{"num_hidden_layers": 11, "hidden_size": 448, "n_experts": 32, "experts_per_token": 3, "d_expert": 96, "d_shared_expert": 0, "hidden_act": "reglu", "moe_layers": [1, 2, 3, 4, 5, 6, 7, 8, 9, 10], "router_score": "sigmoid", "normalize_top_k": false, "routed_scale": 1.15, "balance_loss": 0.000351, "balance_bias": true, "router_bias": true, "init_std_router": 0.0107, "lr_router": 0.000569, "vocab_size": 8192, "norm": "rmsnorm", "norm_eps": 1e-06, "tie_word_embeddings": "early", "optimizer": "soap_variant", "learning_rate": 0.00105, "beta1": 0.95, "beta2": 0.99, "batch_tokens": [16384, 32768], "max_seq_len": 1024, "train_tokens": 362000000, "max_steps": 15147, "dataset": "wikipedia_en"}
Below are experts of layer 6 (counted from 0) of a mixture-of-experts language model. Rows are named gate (a neuron's input weights, with its number), up (a neuron's input weights, with its number) and show model dimensions 0-55. Each number is 500 + 40 x the weight over its row's rms, rounded and kept within 0 to 999. Numbers have three digits each.
Before each expert's rows: "gets" lists some tokens that make up at least twice as much of what it gets as of all text. This comes from a sample of Wikipedia text that the model never trained on. Tokens count by the router's weight.

# expert 26
gets: " the", " of", " is", " in", ":", " a"
gate0:514440473487484511506531478477517522504504479468477447509535483483533573595563530444488529501520468500502527438522459483566497466505534429436548483485507488489487512480
up0:481493516501514463454427519516481483509517456482495452495526475546470493484503441511515426426523452593470497570570462543435586524422591501505482410484521545491536527473
gate1:454538417460487515460532496488542500499486515479513508572553455608507505490595537520579496490500443510459507546515479492479601423490446491527516445492493500484490483448
up1:461512524513500458452546504512543512488480492468550486511567428541488504443513466555436528611469538420453527510543512507464488503394566565485551574404472491466498546488
gate2:431490486430524531491453551516482526502526540517586524499473548547493458474560511445447560467478463519507540553487471501530471612545487507572532516445521579580491557460
up2:480568411478490468511436476473542492511553580486509444514470509506453538502485499503459511505530437545416520410447453456472460489487488579552508480442546544587525509541
gate3:477504470468527522494485527583509521506511523453510463488557467515553536513456449482459593522550429493522507565494519526507460465504489422453518491481409533513506492531
up3:509521581604502489562536487441467511536499451537485509507517569438496479544500514518507421546473545447487439446533426507450428504535532577513468439454483454560510506522
gate4:447433567438540483492499514542541497490493515494542512474486521565547535503457525554493477459545483515552529379505503563470555485554437528449494538501460528426424550462
up4:491495455494512516461500519553451562481527500513497403488469568478509553519535513550516464490569537478459466542402537506519492529508487500475528490466557550429510486479
gate5:495534548459484422441526511530487491514514564475536488582518520512509469508509464487504489504505505451474533541538525526512535479550551526517432486496492549449472480479
up5:508513502439487476494558551469465519511473534530482440539437522444521525452505575504485521505464482538456489460405467487499468519533438535421441528480550537429440526594

# expert 17
gets: " of", "-", " the", " one", " first", " following"
gate0:443520483465533495534483480514538483495532493579487529532488529500494486470453512482490548555542490485519488441490512518542535508509431504422554537481486530516539588449
up0:493472577526499529491596511509491561497477569494552536513526567511524556513510498575503510472469512489473517473440557468528533429495573515468409543546510528546528436484
gate1:466464510461596519485500474528474478556520542466535580499522499410518407580548489444510469504537519474456527506535457607435518508434486492547548497523491541488453515538
up1:450447586518514464482510526510484511451477468446559499462457458568503517466555516521483481506534503519396463497514471562554539513494513470395544525471515575479444510473
gate2:543475480449585484508549465515521449494495489535509510446487461501529530539465497495514505540537461506534475521452438515500524567597477506477437444554476504450466407470
up2:473493443488596483492559467547541470489520555493493492494546481539491486443444513516521563463539458490510507468473501494477477531468418502563539492467443542532541428563
gate3:427489470540491439533492479486532474478536558570562467538562531565460557468465588394507514530460504536532508565507516545371526501552531515526497515499515503449508523442
up3:478563529507444413511531549507501499499531452448481498520486505546506507464488508506526502455505515489498491590532515548567501545558528423546507554516490535431467539540
gate4:495543443531483517513432542485510547534468455523495434440433512437485460553464503506498511563497513511494472497507483510430481525539499522464496492472569530547566501461
up4:472425541467571512518500516519483550508520512474508484508491536479524536548479530546562473533479489444520433598490527523508503485438550528493533486469496479562488451506
gate5:532499476492501494439516529556490484449467527486566565461497582470498520561467456457468505508453575434577520511476520498471503518457448548576485479497404514489477475517
up5:553478460492521504518445477511506461468498511499501526525530441568459523512517561474472483430494477491527594467562525524518520498496476489475410514535489496485464529505

# expert 4
gets: " ", "==", " ==", "″", "===", "°"
gate0:543457497496495466506494473483463573523512513497514557558466532491428460559547414587472567588495439492472461534453428574538463461473466517500464531451514512463522440426
up0:531503541509451457463460515518493480455546509441544475443435545509417476486498480481451487533555522530512451538528420506542475528474473473483446547499543433447499463497
gate1:496460520449520539497510579518482456499500532557485546518497472502488462459522491426512488455472516480499472544508535490497506471504543459499565502553548426540533387541
up1:522494457441519447521475487544541479483528500533474483505502500487467532538528565513463562466548434530571478541511485568530525530563500493535483485515469452478467555438
gate2:481476500508527475530527507437485554538542517506541547513480471465495533561467507525565509531449493473530492570502472511528556433472495547533502472472564554512496454548
up2:518506492490439537498437470515408539509497430506572492500525563491522476567477501518530504574486448420453442523515474479509512561500439486435528512531425549506511453510
gate3:536584464527496522513465522510520430471449525488475546502538516413428525503530545505504553554500541445409565476442446485526488506417483510541557434477476532503486476483
up3:469533458502579491450507504492502465519543556460501477534482500570586439530566456505489498538422501500516618497501514474492527460423507528518542474542474539492547443467
gate4:534528519520421469606462572518437529446531474464514447531543536485490479481511514557473524511494468471494501504549484458524525495527505497551480471442559531507534495506
up4:517493506552450470516483460483449528459515441444485481516475475446501484509562489486502538418499497490491523435505450560519495530503486492437452520452493539520531522507
gate5:488530359391474554537498490520497524577497544509461446541460488477459529500560503425497483558540436567456535491539466554494391524522537473514540558497511522463540423529
up5:511516535492473547517477538545504484530492481521533472510488537450483469463532492495456433513510497478475542415463494454464401538529505470563450486446517557446519490550

# expert 21
gets: " the", " of", ":", "ro", ")", " at"
gate0:457560511486425542519467494378505483456512482460506420481389447545488483480524520607502462488428528568461392484514459520489518430516498530470520540522587537485482441566
up0:498544495524585490458486456497474496507483509490489429510432492477537484482486512536466483526497461513579412505472459504571486393424465530498427497454514581477619478482
gate1:489452506472514481500534489567497504483558527496556507544574499517530443485487456486468482465520483537452557442468450527453527565523546487575482514526588594584510524457
up1:469590559547477472446504494466521488453452500472500446462492464461398495514463516542513550547530557477490482509554551497502478517507522481487466445475462496499517449483
gate2:516558537494469526520525481481509427560507511449471546526481514402428510467522498444519530502475471486497500511541487559500435481511490476548495429454449554464511446561
up2:493490456509546501519476460506501449550476549437531531564481493465497545433541520478499515547505551509418524462453487511539485459449493429472483498470481539524495511572
gate3:478483441477534502498597469460569426535506586493529427549460439491535481536574517496529470465473535455513492523342523533481512561484543466550514505517550476510560568451
up3:502545465496505563516494472517502462479557472465531509503539477476446560439443515520439504485491391539523442500484533521448515548467562559495424520508532447559543476462
gate4:423499491498471491504529446510472568576478570566528519499512511502408488538506521454472557444528534498557551465531492452461448490476583427550451462458461534468516539523
up4:525517546492492563460462473498441517492498432585487530534533490526469458579452506458537523507588533489581460518456446474505584529524425473493545456487547487504437511553
gate5:486470466453424425535509520534539522492500510503469384505518441462536518517474471517536456505467463500468493486534489584527499537519517427535480473505530473534568511487
up5:522543513424423544510440430522492520479499492519515415489521493440458524482517489521491489504543564512485511540469509514545514509466549492501486471477463487536552463494

# expert 19
gets: "s", " he", " it", "t", "g", "d"
gate0:480518491531467463482521477509579487475494466518459535507474530569540522513438565520457549544505558552474485449493465514431472440486471459526498438514485487469491457554
up0:439502435459546518472485506461468543489515515554529504511471538601574550517488533522461504511536532462501445509457502473461599525509565503447491512527634474494526466488
gate1:558506483464486536482486465549426544492495538552550438445460384420463507455529509465434530496554525509523543460496453479540564443474485520505505529505464514442475510533
up1:496499476454543494535461494480511492447499441477494494524584525500518533500484497538490469457467545466526541406539511472488446424500522510468510473511520489533474589461
gate2:451525522476494513530555456513439504477508472460515483480441469444534525496434464545475593530582520488504437576536504518440449535521439485511544528472520466456483567499
up2:535505474541506438502504538486464572484461475510506492546451544461545425567529471506490506490541574552523524564453505465476549593470500486519535537473504490557566480516
gate3:532494454518468494522554477541538524533492539495480478532519547487533470511494518567542387566441512540415481498523510500496508443494519479479536517483506510485408515419
up3:529503471498491379507428457509534441493494547496520555490487515559569463488436534559526499567458557600498518468447451482450517454485536479526529503493470501510472548478
gate4:519477540442476429484489494531504513521616519489514453540558439506467504441443513522466506462424526473519511538566556455457487529559524483504475490511460476541471525455
up4:523526540476516529516467525472483542514511525477506519499499473476575512478533519478494457480481362465510488475510440550483479492495509470485542515542553551477431444499
gate5:499536503487505509536506513505492457549558501511462450435508380456425480483511525511442512528433472465421484498486521564524495498522476539519519483458442513501419462444
up5:509499547564481471490476498518548459500503530476467485510550527499466542404558449450542490487600521564456597469484451524515568459416445510492446523414498394481520508540

# expert 24
gets: " and", " or", " by", "The", "er", "n"
gate0:538549569482471505534460515458487514526538540503475390608505496499472514485624522533500514556464621416535502456487451439485511490579473568479461523473499538511472550524
up0:537536481591519466466501515415517458541470466486461489471557484500495520502531472477546539497594468527523579442539602509488460565484536503538487552509427554511519525512
gate1:522520468535463462444507498489533532515546543525537523488422553519560454502487478581503577546528496525525481525487540422529463461496502524535498487542524455502536491539
up1:547442470475443531482519481480518481540428517493551499493459541524521486501516571555516535512569487564512549524473561444477517518447511516570466487556511465556561540409
gate2:526480421512473515558497507535491462461515560437523482464457504544453457496476486509497485489521514511510520472480590452511482559572531476479440474576501536559394487475
up2:493520490538618472480490530509526481455533491503470586498566462466546505476499480520495454543457429567459538537527515513433419459424464471490540525437509452467468484495
gate3:444565470513522484546496538480492419547502500519495420476502515461439528503480535508513526533457455521540436491481485524484524472478525548458555480498506490508400519470
up3:492613510422473534452476486527499502532494523496494545442503467462522516496450508509509495520465498519484531516433532511500507459528569552486499470431496525546503542561
gate4:495488538517483557504544519444440463547486491507528519470468466509492449529517491493537494572542604496544484573532372482552563559568524480518559486569513440508476497519
up4:494467521465509539515482490545498520533527513486468489546514552496432474452524583522486553477538482414462506532490526547469585490452478480444465505538549511407465386523
gate5:512531582528507494526477491472512480565475552470550509411374474469482440556454494564507536510481568449488471489467445482583476531571479491517509502509466571513490453499
up5:447526539451438520495503487536493519509504499519503490473441478491505534503519487457455523438439472485490530422487426544476449461549560508586568488507465458445502477512

# expert 18
gets: " ", ":", " to", " in", " which", " at"
gate0:541495505460583512534518497512485434498537587487479399564494459542498520448590501543498526487431518548460513574555499514517496528473526554494489535486503439533519493487
up0:442481496510510502476496555465511496532510548536520473514477492463571537506503499450498462566488412558468512506521536539516464492524475465489454506500436513543460495531
gate1:499441661526473507471489443525487553527492541484505494547525485537465501437565586468526525479508533454455496503500463488472464518574465463512513411511422478550498458473
up1:511505480508478483523458451477479527570510576519480391515510485493464529503396502491529477481481473485462434545522551446561486489498528479464506544514502446442559483502
gate2:466518474467524511491459523522520446506457512545508507531508474566530579483538480461453534507459496535457579440494473587451527561479497492558475493511543484502406474504
up2:547481436513499507554509459564538517513510495518505528493504534448471553410476497480431449551499406487466414471546473574481508485532496480529503484505446495507527457499
gate3:525551501531511499469512498527514411459546473502511483561506490429406523426461502530459547496459434492461484478507480519481528527535486520480472440468521516502468501520
up3:510517470559486488510532502510547473525536521459486556560531487520523482531480457484475485459454485574455492517486482484561477544471470469530448601525530421472511502462
gate4:536513550537529516508503561516469540524527535568474495507530490540454451554510387549497502515425553569503483525536526559374503476523586566493497554472624469473498491415
up4:498461478470482491514486506520509503455500489499572438571487486490512548496520516510463578458526511483518538544501492453591493536440475496551452508465452481492516479486
gate5:423561471530409492526504505445494455572458464505512514541528515459437521464543499515527422530480513540454583465550574474550546548451505520475517392475496524467462475442
up5:453519468528459491476485495526502563478432479457514499560483499573399492508516527454494474487458506471474530490524458479485544470486502514460438460514514533535513498527

# expert 22
gets: "'", "s", " the", "9", " its", "4"
gate0:496439467519509518505509484521508487504456535460547534448483441551492544480513506444436452501610598535553500529478492483523487446521495452439432520445492491443485559431
up0:469505549486514503483519502444462496542522528523545499533456528522521483503471520514528398528401491592502479477534450490475467558574540457461514467491515455452419483479
gate1:501482477484465469518567516499498542501454496574466453503574420431435498424510487449527479519552505496512404498595554558520547571538492535559465531513471508467571517470
up1:511473605524439449482470517454490515503422500493525498456477465592516495516468493516528431491542513464430434550458474491509509477492531433455464592483530548535447521430
gate2:480455539583516538500486497495569494490529514485529487517552471486561509501474449484493528556518513491454502472466500485524475523473493434588498515560494511595537503510
up2:383565475501493413518503483446528526517576532494484582549516493543517465507537514529486468445466443525507475458503469450495526480526465533458496499509500465458494552457
gate3:519463487487524477529446516493528471503519565514511466530473556538554448459550443501477486486565529473521502531432503511572516489455503498502480554575470529506550466501
up3:521560571575445568524553507404485469468454433525435531473552555453477486514406472546478451515446549450519475478541524463505452496591559561457537577530490521554473441464
gate4:480503538523466407570407552496455515474626451529471465458462421507481490487492481527478502463429511467594492515487492527505468577505456558464548484513515470574506430511
up4:511501483543553518528497538535519526497523508529479487445506478522437504487483476465464396539479481515517503573496499493472509565507487434394518482569519529557500466488
gate5:497524468497526478488490474485446498431510497552518508558588514478494546481435470536506508421593503500505485531502507583518539494557527480503478536490438514475475459454
up5:521469574533511480507505461507484548508522545477525452447423491426536481575524565541500447544493521469542537465521507513486532494486517508463467468515428485514513449494

# expert 2
gets: " ", " |", " season", " for", " Division", " —"
gate0:527495440529474472543488527403576521522515551546482417387465496458533463460534521494479463447552432487497429475491478436556517487464535532473468462540556501519518519488
up0:569494499522545511514487418524505502566523443557492547468421520423472596477479530460502458442506538567502564515464530478526468534523496518509496531473506503496549479497
gate1:466521552543506502513515480576538531417565461488540547561518485484536489523492488471425509528566534507470458453471456434508501567554532503485502558483515465553560451423
up1:468545553503524517472591477440515477489463516492496422547537496451456449510502486458522531464468452491472475440498456499519527468494486533485565497419520506510523397532
gate2:492466498386419467540455473495518508443513517529483487544547541522574576510444523569498442544470510526508392534523417526562547468479514480515552489469546475535502505469
up2:479535553525505482525475506469506523472502413582494490477547455451506498402532482462483458414543525508492496466525540435452548456567487416526486542528543426501537509486
gate3:503506490447526473518467508542464579512457594529547483507496525424508506459447532504507532504540518524584551513455476563528487468537521494519556524458493488402450506490
up3:541522500532516495427533509445475468500526503480534509506444471538518530455451552459505584524506460478530511402449518520542526476513513431452526525544478479451506472474
gate4:544516520467489509514514516533464487530519592471542421498459508522537601418578518542481456482451489448496434454525485539551483521542491487436518427586532522470479534488
up4:600503513492513460474501492535456497523483526503492493497481476505473436508497527493472501489517525488553491499476465403484442406540476447522512495558482537543493512519
gate5:518487456512464501515535477480527484536520542503482573475556585473550502453497556488522409428404404457472494449525434470471558531485461491467482514504551524527473486506
up5:542508494559500502508444546514537556501479506476541508550457510442498506460559506427470429572527446491425479443486482572446425506473516514482478492452584466475495542561

# expert 8
gets: " |", "–", "er", ";", "t", "i"
gate0:489532439526525463489529443560547491513559497510477442491409502457538475512545510498470481498481417483432511458501469505513494550460521576536463457476475543499512555492
up0:447401516433415533480534547518531497530496507504491508557505435496542515482511497430497539550528480515567443472471448527451496478514456477508494509523480428483495468495
gate1:466522500501519488433494536478472477538537505551506402457484475473513534494432463408465519497490497468508510471489449546466492477571486497519551524487488507486448484515
up1:558521539487487490526600513502510483542450519506464473544488494517528514498438526463522439507478452500563468458527526553544537475545512550455510528486535584533535528455
gate2:497454532495562515493441503542453508520507560498513558452482482540531449448490522429496496550546580508506489507450507531590510492452523576515589517467530483498475571449
up2:503453451529446507516491470517469466423537516489502474497567487472434559491488504564470430532414485478548457471515503487556526461548472497405509539532524485467515464513
gate3:494471502529486452564453473497521531464510481514489413407486492431529519504483541483459436546522502515522445464519469563482436590552476484487536524534528447532483535506
up3:463504512498500554543535522450503489524539474479498575532520482551421489542558552438550584497568517472514445500476505496489580512450469492490510512575513496445488511521
gate4:490487543525430511539466562501451497524495517552510520564471528558464480485542534518507506548495537520501570463438439500484528435487495518473513472475553494477566482487
up4:472500467431473491486545473553473556524538486536509588433518521473484476563432461463464479498509479534536517446512457594493576538480480433471570477493534490511487449580
gate5:471458446502515505480509507488528488422538453421475573488455544555515441544437439459486502500480549493521467448494514511460563438500477516541494547488511554430455506457
up5:550518551494492525487486479545505528481495520492548483412515491516487523492484536502504473549515485469540580502582464441548512518484509525473556576446530499484516607471

# expert 16
gets: " of", " and", " to", " for", " a", " or"
gate0:464556506449510500455459506441501494503476502607495487549564481495478451474477535530474471515532486448633499468543533487536488501524534493479461466525515471431458552531
up0:549567470501527537495502464455477492493467477448483512528432550551507488500495472427519451493580481521517530482548565451449481437498500471505455509464566475524499530541
gate1:493525465476518524512493496506533553477486492510486523465486578507545496514488552569533508495558465495482468529513503558445420519479412540545598450486534493473524557530
up1:542506477518549470483518531443514492524529448493475495526473534463563538484516477500551474515586500455453446457515536487492508503513510529543449541552490459494480469398
gate2:414470485601479506558499544518506527574482540559541498455565488464524477476447449485465553510506536511526495562456524520496496422459453500508553426434427399479535498472
up2:511517452524475469512502492547468508432523509508487454443527465604438532441539535529519448441463484546536487535488548564424470486519531576570572451527570443480488547493
gate3:546468546487536454428519527463519508491440477496503566509525459470489470454522492488529509546587534441456424470492474513494371487531514479543446480509493428500522462484
up3:473500602525459485467486476491513475484533396483511478501468536414461469469472506472584462477520536416455515524505525461532467557519551476442460515523533525498541560528
gate4:493486547489488491423482495463469497535504420499516508530476520464470446525511498522471496500511509521506513498525494516530556481551509539482415449496478521462563422440
up4:531480520489545478573467517557495561527544529501533519417474536449484495482527457454530520453496465460515497504485462486543518526514536485459474528532541539512472560495
gate5:483487539444472519527529528483517494487495489465515513504513469481488513445472546581469494567527495477500406511458467514476376462477454566552505455465521487521486513493
up5:487475575389460523530482470539490491533509523487486500536475459486488473512578526433447467484451562548489519636456417510471560412531567417581551504491537436540521530469

# expert 27
gets: ",", " and", ".", " that", " which", " who"
gate0:501485473493435513501494522442444479504520549526508448465471534459519509493533489529524487533561513511486526438519532576522463509463452439532449525452477481433492469508
up0:508481569576529476501576518463470530492533541495486509509498553492486465485558437517511409465475534484539448550537474497481529406527460574568516446485477521441548447486
gate1:500515505521516477478504484519514553485487541536529448506503479547477505506517545517466547512511433496509499498467479494501496473451503495457498488469440507449537493610
up1:543462458556475519494434453535447505525503572496525452532473447451460530487533503520472501371567472501489526525512565505600456548540471475471510559485435454482477558501
gate2:505549484418414514518471495485524478529546460495488411467435569506483536498530496477453438507467508493514563534532581504506489533499509575555493471517466447475497539508
up2:458503510527508517512494500446443462515477476484496482589544502582484561529491455478522512581520465442555520518528507501497490462448535478428621479483496430496465517566
gate3:533520437520574545490522478446432471428498493473510561498585493496517428525517511542514445405504441489455479544448415502501506534490470498568503499522547450556502529432
up3:518521479574522477545505508393511440446557397504466477512505509499556518426528546566464481416464485483550462603491491468460502530480548555470515546488488472501534507463
gate4:479459466469503490472524474423489457534522509489438555474582514508536555550507497520533570472494500551510509472569493532413543422500476529478435506476503555567458474483
up4:486497468644527545481581497430544446528531550517467508464483514560485488443487496501539551481536516601539466551490533485499416505463523441584487481507456500527539439525
gate5:507524516502489501479490507508496449510466485524520439492545533492525498453492528476416514520429490499520426475501493491522497507540506469472527472449555556480576495552
up5:482521466507561484493495512447455469456484478546462478494474517457471455474508489516536448432528493518520550495478488545459547543497523422564570514517542459521498484506

# expert 28
gets: " ", ",", " in", " the", " of", " ("
gate0:500445525503496463542591523500496494449547525467530487407428535478445516541514545482506401489500485491481470538493487492574494488504445496480557426523450478562450515460
up0:475495448444580550452525510544508517529457513517551453442481524528506571489477527421505534460490529582475425449500557523476479470471490451474552489554462540549521495484
gate1:524521473464470491449430535443458493485487498493515430528541446521446486471502474469477479456481521495419563570448548492469486445495521557504410533500528449523494498514
up1:506541482564476551510479557538513531461485543503503546471552579463431503444497490466496588489420497533489507495544471487498527520517537484491528477498512494452553530436
gate2:493477499479457450553506521446508534507471497484498480541441559577568478446512484533529458481557584529496502545436397465533475492537444461512524396558507543434495449465
up2:456533475456479495494582497477567494484501553491504507517543525440484491436529452466538531470462521467530531479531462469509501476504492520517533516481562462549518476546
gate3:493478504437476443536485527525524484498522505544531516491503562512530538587471523520541619471537494546438574475502482427536491541460487470524540423523490458535475462455
up3:482487575489502533486567468548530486569497527495475546490560506396460440542487578501530469536460506458572452409470552533541508492508475443464458492545509504480532514550
gate4:521516533488491561468461508565581523515457515487540552371479481510513461568517514481452534498579525491525422465550522532453526474502501494547471444579505468510431534621
up4:543512600551450513537463513505541500467550495525518571491471459494485519520516533540532533576494474449466428472546554519475450498483507527467534493451550499475526441537
gate5:458556526584502504448530461535485463500508533477513518423509489480550489438517525539556469572477410519508531461436549526530467495529487482534472466507514556576504575448
up5:440500519474521540507493444501546481528507479524528492565420511527411545473461574482476502470511520505506574439546496460463551532445509478456505505537540587487502471460

# expert 3
gets: "s", "y", "le", "in", "o", "ed"
gate0:500489522529489490468538490469467484464490557536530472474488513443533470489495521535493443509551507552478500508520525475466457462455455450543505413410444458556479497475
up0:477528545505598504530546428446509495559504458467494502500521559576519401563489499476529526486557551512430502513519422480530545485515467510423496476457467566435430585530
gate1:480489560566489496547519487433468557501512547456535497473413480556441472514461481466475480534536567424467546438489436521502487515491473476465575560477510462480532469482
up1:561497414508493526452537466564487526501516487482441445435492495525537517460443469492552490458475480536549549474493533519496504480506386604513525530513504496486525515514
gate2:549488479472549468450499494464503478492522473447465559507512549466554511420529510554471491528507518471496534537418543458521524447473535522487546471563495531511523462524
up2:521517483491552532459503498471516536518495457523456462575495422562452458535510411491501425475467553522493485574522480449462547485509542529510466526512531469467536477553
gate3:483451546502456457494482461487494516530528531446503497540579444519516542470535448528527417463492543435506539511502550485518520572459454566432503424477457526563512458498
up3:517458444533507489503569531471524489501506474550478501501506496487471476531532524491495529529524501481497458528512500456484508488499520477482477543588484490489417520522
gate4:520550454565529487520449525526499524554474504507524557509445437487535473492475464475557514516448481484508530483467478518522510605481499513515544447532592436484473494556
up4:529535522522519467531464476507543504542504554478481536534450504500465526542505511465510402536550519509521462496516550461533516476478522544421447507514486535484525523479
gate5:465460505593540495488500464484483526500455550543577541487541526482550571486468508552525461607493504540492458518477538490450453520535546518597526526545522490441501489505
up5:527480507466528561474504464472509475482486477481467552506508542495521527488523515571482474442497482506488451472502604495522507518432514453542514526582496533446504493539

# expert 1
gets: " the", " of", " a", " The", " in", " on"
gate0:549460494474543509473511465518452485538551619537547518471498492486453437539548481486483560444454559476492533540473492520417502488522482485516510549525495485548485494503
up0:508573507605536527528492548448560473516532419487441512467496525540523456431470451423498472517514521578519578472465556488511531502479494474488471599445454491523483502538
gate1:501481491549489491474442508489462507544537525535546520463521488514541492520488453458482566475462513510484509475463533495542470428499518563429448442486477516464498491510
up1:492457497528473547590445488476536501447530502435534504557508458561501432478509500462477446486543623480502521538493524458447469547435499443454509554526447500557501494454
gate2:415473560468502452444454488483507495598480563495525462471480462471499482580484542429497578507415520511492540503453463554511613517453502469596557490445512534520559511487
up2:554469497448478531548455465451379521497514514507476502567536521466522490512567506521505486479589597529498521489532515484501493522518424447539509514456555497508488545454
gate3:488427481542487515459512504507534450559565487539485444527533559535476493536536481511551582464515493463488456605486586531550470533596533494441464482477486560477476519464
up3:493522466454540484458589440573437511501489478530512509483461504446502440449507537473544596419520526477561603532495509463557516504552494437506528503494521498500496532453
gate4:472485512500459459445479534451512485569511501552509479495539417575576494539467481540461495522507462586405500445469560487477427467426519541491476411416485547512517530472
up4:513547478496530502520466481556437544409545481562524478471525525511549451515523516497531550479519525497495497513448562478548563501517517550497534482449529398497557527403
gate5:514463484474451436478558535462418468527520539455490528493475464432549566555485556443496504496412498450529533511518545585512460437499554432499514459454501503528567535520
up5:548453457467543506548459499401422532525471483508473539463492563543534518524524480497488521487559537463485504502521469575526537435517478489473433516482481526593562481549

# expert 15
gets: " was", " is", " also", "ly", " were", " as"
gate0:434510604539506468516553530461524485500527527462513448471467472532517586508485457517475423508445464499535434459494521500503485547483459594485445543527509538438507535532
up0:475450476609524471501513461463500468460532499521453540531555482556483467462465422542448476495509485448542551553470484505497503487499568498490496539573540511497511430458
gate1:468522474515449517465538451481527451582497490558521461491458453446498483491529454575520489537530425474433534410449549499532359474468416512559531441500456425468491510486
up1:530505500469440474550485500505540498436471457490455562441509512510449528514485534474493515458530570430538565446549480435468511517436623503556476473498500433481463418457
gate2:539434509453497474518551537538516528455479489477507571529528482481465518483467473540508476491498459462483453542513489539474536477490531446481488464560515490476477571587
up2:409541510549503514509493530510468559523524554467503509487480460509494588467509570566518449489501494455522422489433520477508452535462455516433460545481487509513521438449
gate3:536483458446493526525514500474482540472474528533510611615522489483557516578455470446466600533432527509481531555413440484515568491534550510521466566425530580535515517521
up3:514516539542519458475474510509511460522502469511452549482494503542484556424545514482523528524538464585475478507531487513482475531427504506458450455496577487468530510539
gate4:494448597500437452547493457516497444525564537522489553528522520463475560521440518476489503454463565482533552445457490479484517538506555480493457442511549539461467466565
up4:448489413559497466532556530428512464473509488516503515493538519519495506483521512540489506515478477558477501579479481520492422486506529508398516557486496477498512373413
gate5:512493571548486445497507491488455487517502497469524498482480577514563520509471485461504481615486547505488514504518542543497483513535529457561513532442529537492514487479
up5:499500489498475499473472527481489548485483485488471485435574497616463594427493517524474446535546509485527515459481504502484452498457478450467497462478504509480479489461